config = dict(
    n_layer=14,
    n_experts=64,
    d_expert=48,
    d_shared_expert=0,
    moe_layers=[0, 1, 2, 3, 4, 5, 6, 7, 8, 9, 10, 11, 12, 13],
    balance_bias=False,
    lr_router=0.000736,
    batch_tokens=[32768, 65536, 131072],
    train_tokens=261500000,
    steps=5518,
)
Below are experts of layer 9 (counted from 0) of a mixture-of-experts language model. Rows are named router (the router's row for the expert) and show model dimensions 0-95. Each number is 500 + 40 x the weight over its row's rms, rounded and kept within 0 to 999. Numbers have three digits each.
After each expert's rows: "gets" lists some tokens that make up at least twice as much of what it gets as of all text. This comes from a sample of Wikipedia text that the model never trained on. Tokens count by the router's weight.

# expert 5
router:495465550509514492501473568507539513464427448462477476464544513482526536454396558489489522567490447532461493465507479528536498448517532510400446481574512500447437485478531483517483555535465521541538453481432576531541460521477540548516442500549445511460502559439554509562486503509431470505
gets: " |", ";", "|", "-", "0", "00"

# expert 11
router:527542552483412498450540484478493507500412471593510490463520515474489547485540492445597440448444429533463473453497532547463577497514463428472551565532452534488478498538462489505551463558570477528525555476471515446509496488593545546508487525503469520481474477506550527492533457516507488513
gets: " ex", " not", " re", " al", " r", " pre"

# expert 7
router:587568497509518522519452571514454515440537520530545555510546522566499522495537452473482556534542613539454478554576513492471438455557469435474463444506523484559454553533550505559459403477487497477537466490494519488477503513463509542494485536455465504522501534534551481521512451528450488455
gets: " ", "19", "–", "°", "18", "′"

# expert 32
router:512457554512501503523434566535523523459465477498499484425521481483522535517419590465504534578522457550488518513571459584528492453470537503423457456544538472459466449520523456504522524551477514531484484542522506560542490449495550549475425456550459507507514539414535519547491506474444439521
gets: " was", " is", " a", " and", " were", ".\n\n"

# expert 24
router:473473559531521479536493552514543514476429438481497466453554526468520526474410550479511516581486465533453503469529465541528493440494553541440461467567538493430454476498534477546481550560473504534531459494434560549531475517465551559501451446543482544467509536436550507545448485476430470517
gets: " |\n", "\n", ")\n", ".\n", " it", ".\n\n"

# expert 43
router:465490484475485466495498556510527496471488509435512462559540418462525493478488526476495611496455453497443544536535518483531456547471473509499502474538521441545461449410493533564586500547436467506519486423452514430489451527491480457503490465468487562425456544481478445552516430512501438510
gets: " ", " October", " March", " November", " January", " September"

# expert 9
router:432521568545422491414473567539479512497515480440519505462542484526458463560519498428549436466494478488458444495511484502511492530478505433489444519391472468450528434487521536439479485483517489499502538469559454451513595581455562504543518513497506541466507483505571511456455490519469492506
gets: " con", " re", " pro", " v", "v", " un"

# expert 62
router:428504526525469430545435560443528451451487466494525412525532513484510467484475540422463417553539514523521554484442546495564484526542437503527460480507503502503543474489510508529447522448466505506435448470461493544451524458444482451506584534539443527564432528458510503469508556533477526520
gets: " W", " t", " S", " F", " s", "–"

# expert 17
router:587494491553489491445544541550485430537450493475561467440528532468499438461473564500575511535507471450477561473499443464475502493478526516538467559522438500442508502532539491449479550542541561503515515506507537466487574529527459538521511545526429497438458451496506594464531536554529437546
gets: "in", "if", "u", "re", " In", "e"

# expert 45
router:436455503427524448446446518429539457436517485490517524469548473514548473460484500594512515466440514485478538490463528525521493540458570499462460535570468511497437475503576557516485500502507579432421463477458525555555504477488554519496453547477506511494531509445435528520526502567494566544
gets: " the", " T", " The", "|", "==", "T"

# expert 57
router:492502525521536450558492477491526477468483500475513463512559455494540540498476542484449435564469525519415560505499459560547473421530532520446529458482573515501474485445524444544425538523454493517516425494465498465420454491508556568479515525490439560470470545436561499544473515469437491561
gets: "20", "–", "19", " U", " F", "F"

# expert 6
router:486422566452431476476469562508423509499526445475500496486522526451528601526482517440574476505465500519436492521584534498510498471485488517506460522462468522504538451443515544502488586525556492536574414494462492490472522523488468570454447480527449516522587510513464522506451448494462450483
gets: "p", " sp", " Sp", "%", "c", " S"

# expert 54
router:574456502471487491566512480533545502497523494540566600517543457516512515543516517471473503447475532549484510533497481496449496527510451486545462466537505449495444563443556506562530489401466567484528522545470510425528524520483549531498438450511481539546469534582508541576440565450516509465
gets: "19", "20", "18", "0", "5", "6"

# expert 10
router:537440552508444517502458457521478487548424536550494487551476423500452452526480525515503546523446542552499516466457561504495526483486535472499496431508527482479474520456565520489595526478501400466565557530495536545422460489453466476472486516533539521524480399519422526510523526438457501534
gets: ".", " and", ",", " The", " that", " which"

# expert 40
router:540497516497507559514489530537538486494523479521450529538513471509528518532482490506489611530609507523480501398537489503533568469576531510489445469534486512452451464468526483450460522456517476507552501491472439484454432502445522577508571548530521569567487548449469562475470494415480509509
gets: ",", ".", ":", ";", " |", "),"

# expert 18
router:466496526461526521519447490520502498464506459527510543474473546473525491484493396483447484505490468506489511453557513517575470464474461518424457533566567515541474473580449537507462497546464547507489622533515533516533574565477478556459516440489450461455523441515458428440523494532474524546
gets: " Ch", " St", " ch", " P", " New", " st"

# expert 36
router:535473437486507431513525432500500481456466490486542472489563481560453498571536528492421481525478541477521544524437446468531474537485518542572455522524556442456507545517563431585476462444508462521447478413496497539439483506443482516547519446535498491537474540485570489532480510554511528438
gets: "0", "%", "1", "s", "2", " career"

# expert 23
router:527561564511538498508536503452505484515520494477547512517457500483531500433444514556483464492536506441463470528524606508506453455453460489443496534429560504502516478493408549488508487430480549521444465549507437430515435504491504408501485556514442535482534504424541474424477531482466474443
gets: " M", " D", " C", " S", " B", " T"

# expert 19
router:508493437514532487548458544462492416491411473535456568474518533465543575454479572500468499467541466558458496506532476479518535482518545542466532476506504417437441516488555452569514538493466540547524453456496550519437501487492552535533417465446440537512517518481550499448529465497520488434
gets: " ", "1", "0", "2", "3", "4"

# expert 58
router:516413577470480445486520507457486462564513543548491515466525516474463571559434476472544578547502490499536542448510468493456568571532497532383515502539458531510502536461563447463539545495530481539499437506522518542549450461482545518493429479530500491545529506477568521490472463498437513476
gets: "s", "es", " is", " was", "ers", " are"

# expert 59
router:495504533480448529473498534535475499550461545490468527457422485553474559429486508458553546498548476568426527538465457539529581509517505531512482431516542581484483538504502503468485462440572478521476597505538521475526476524430515476478528583539548506511500425516551502572490522513491441551
gets: " in", " of", " to", " for", " with", " by"

# expert 3
router:446498518518455593530478570467535473530447489544531528455517452456481510476468511495516539509471556568453515459469434484514593483559504529563521511491499481465467412480528440474505474536537524485493467430518508493525464450495470535528471443575445474449477493487549486536520460413470466596
gets: " as", " on", " be", " le", "ly", " that"

# expert 0
router:505451502444559520483572446525427523450553475454489445537504535472453438443463539484532456490588469518512497488542493526463424481466622558503498521504518526531540477505412481493501510510531500480524454507460545478488515449533528498499509526491441570495517556529557441512440524549513466578
gets: "g", "er", "ri", "r", "t", "ig"

# expert 26
router:526590526477482517457514507447433514504515454489512458534504577583463460518490515494494568447487495450492568451498441547546479474467530577532516517489467534559477544532450506466536540551449524495558448569534531530512560474499570546535430502569478498439504586482517462489495525527485496549
gets: "b", "ab", "d", "av", "ob", "ad"

# expert 14
router:502425582478508464564451545475559530484415450521489496453521534499469538466420552488494502572486437519483518531500476557542502484483528525425460471546517494449436496459529461560492513518476542529530470524483575561492431537475536560489429481544468575446517547484489506548491476495463444516
gets: " and", " of", " all", " in", " two", " |\n"

# expert 22
router:484480533513449533519472406524524517532447528546520501486481487492413514495499543453579519475507577527515520519514444576492546484577507517514570509489519551546568524510545458587538527512572443526462525492443546557497424473484550497500447479491445494509492475464495520482533429551571452492
gets: "ed", "ing", "ated", " had", " has", " made"

# expert 56
router:553556470518500497579520499535483540493453463526438451463553557473491554502521522453536515562457527495533505396501478550491535472508576542457521516454499495401481524553538573522526497460452482540432477463519493460505455497532534536537529464510433561547474561419544446519508510455497488529
gets: " l", " ", " L", " act", "–", " would"

# expert 41
router:459478437495501463457517524436504435452465491447477515519530478512471488453476548528551603488531488468466560520540465506550543441524571464469520433543529523529466476543556520528490465492561451534471552547447531521529519447461554557512448442458480551535504522424485532548426529500435509501
gets: " |", ";", "|", ":", " |\n", " —;"

# expert 39
router:434458520600511464525469538467556527474519523547547477504509480519535545441464509515595440478512511534565591513537476498540436483431484515504507488474490422582535462542542515468512523435454532502512517517500459511554475479506414530486477522526516531489503516495497582462436419478455457526
gets: " w", " s", " W", "w", " S", " f"

# expert 28
router:542568531479528474531508514518513492512493489475553634499477503524488460513479514517544481465555465520498422506493591530429502550578519446434472487569453467494464522522514515475459508514437527457496447539572517499495425490478562575501483571487476473477557510482543441544477502436484457524
gets: " ", " I", " E", " \"", "I", " A"

# expert 38
router:479557563473476541562447529461510538488471494444508560470434526495500469477460381502463491519410483490512522534529540457499484487523443459444426572510469474451509494507439517519490545482446513537486495544502460473531534517530467436565498463573499451511518583496467468436547542485475428504
gets: " B", " R", " p", " b", " r", " L"

# expert 50
router:483388547462472541538506491529485482478534542495492503482478450466511520538466479443404481560502508426497464461526440553546523485463541504535456462520573449524439475434496481506457455542479513482441571507561534575501491524448486544488450447539444493537533526486537474564511481526443434521
gets: " of", " the", ":", " University", " and", " County"

# expert 60
router:519508503477462482483552527575502488492482484508531476519511528466571488467531512415510465537534468468565575570523461460528431512510489453514450434531490492508542470533470500490415578512584468593517444524494499539495558506513562404526537467531491542498474538484494450483446477449485420474
gets: " f", "f", " F", "r", "i", "qu"

# expert 8
router:489496536458491469446436509556558499577458621554479569454496406569436454536474514513473534544499519514548523488478517459540499550522496485467500488491461527544432437529444494515532464486494474516442530490528529511493479489545548482406493497540538480504493429502471540532582543443478507496
gets: " the", " a", "'s", " his", " The", " its"

# expert 21
router:436483467463503520448548540457499414502552479568499450495529569501500507487498508518560458571484445518471428572557563476549494499539526480615543485485566527473533487466524471470468587541469538514547482492487522549565455518540516484536448495537591520477475526502513523452502466541521523493
gets: "c", "as", "os", "ac", "z", "anc"

# expert 44
router:509479525503557438531598534500537520476527469521483509531495492518485512501425576542495486470483483491492498588524478487562445476557582545551436548517527502480476521428570550492454512579459471499475459494508530539494530484467521543513431463430403536513506505484566461547501527469438454533
gets: "C", "A", "E", "S", "R", "N"

# expert 48
router:456457482467551424472493503510532523480506516520520491461510403473521540427490487515521473529499498519451416535475605490550478567439541526501532577506421507451447512518468522513465498527517525539562531543437498554558522476437463470569487510521532551510476549484427541481470468518452560468
gets: " m", " p", " M", " c", " v", "m"

# expert 12
router:480496476518534421528446528468494446510430490495425534447500443425572527557485514461431439561421534467578555455547456556486452441560489511551535537509530464478465501530541511538459505527485512535523468563547505515466515514521536541496499485454526492461454556468532493549437533541480485525
gets: "0", "1", "2", "3", "4", "5"

# expert 13
router:498492562501516470546493551522566488493430451476479459446532521486544514462415544477525507583489500507459502481514473568556493434491568523418468475563507480475431458494507479552483539562502493517522450513440571563538471500462552557502457449533463510467512540421528517546479475473430463530
gets: " the", " The", " a", "The", " it", " him"

# expert 46
router:497542491482513481519581546509507512527462489488482498485502502438514501495498546470450440543537489438537468484529575506436552500492485454542569495504496416447450433547415502567531552529494506469523573504460531523556489543535490494504511415524523519424482512452483522606546435526436521481
gets: " an", " a", " An", " pr", " Pr", " Mar"

# expert 1
router:506544432534506494549573511517545513525485514555493453475535543463517513562501497498516538522469480512562525486517442464551495592495533482550558516556431550468543506457500497485488455539485469457493451478484544522539538581564439509582533567493545532485490424485441532552502589522503478568
gets: "it", "et", "er", "t", "un", "le"

# expert 31
router:432462469484498525576488495500486522467503474526511433423525489498554485470489404540466486503494513554481501494502532544521483435484480496494482506481488448582516546570474489443486572494460475561509476599550480525571428484533541492555447603532538441500521488479438453435490496465486534497
gets: " h", " H", " g", " G", "h", " t"

# expert 20
router:488468546558455552464392472505518546472510480471492490567422518450495548470452551538408569511559448447519508566481521546519523523515527477436471498552517461501478461489465484556479531508530422521455492440505474525403509497445493534434486505446505477470434498544518557530510483469509475494
gets: " |", "|", "-", "\n", " |\n", "="

# expert 47
router:467517500514515531487534487508543492485434492513493473485511502461509545521459568515467545543507496516499568530541514524454480452522511551433447560588521443428444545402548526490490538532582529531496571459486544518490409513461533583443538456493438501464502505468530507430488491454441534508
gets: ")", "\"", " |", ".", ";", "}"

# expert 61
router:491505503532527492518550477463480462463488501441445495656440480528499483499460465568472476529504456549532471470537448482441500498416408502504529529503464519525542469448513477411523461503485535548466450549455510543392498555481498532506451489506554518461472532497517463541522448512469495531
gets: "h", "k", "j", "a", "ak", "u"

# expert 33
router:478522516535487506465533574525455530469551498468550508475515410485532538484486519586515517493486571544470452574563520551499446565509511527455492476530541485454506507493502425489490497523473478499452493449542496458488413523432488568491485549532510389535564519513545440526498488428498519574
gets: " (", ".\n\n", " \"", "\n\n", "==", "==="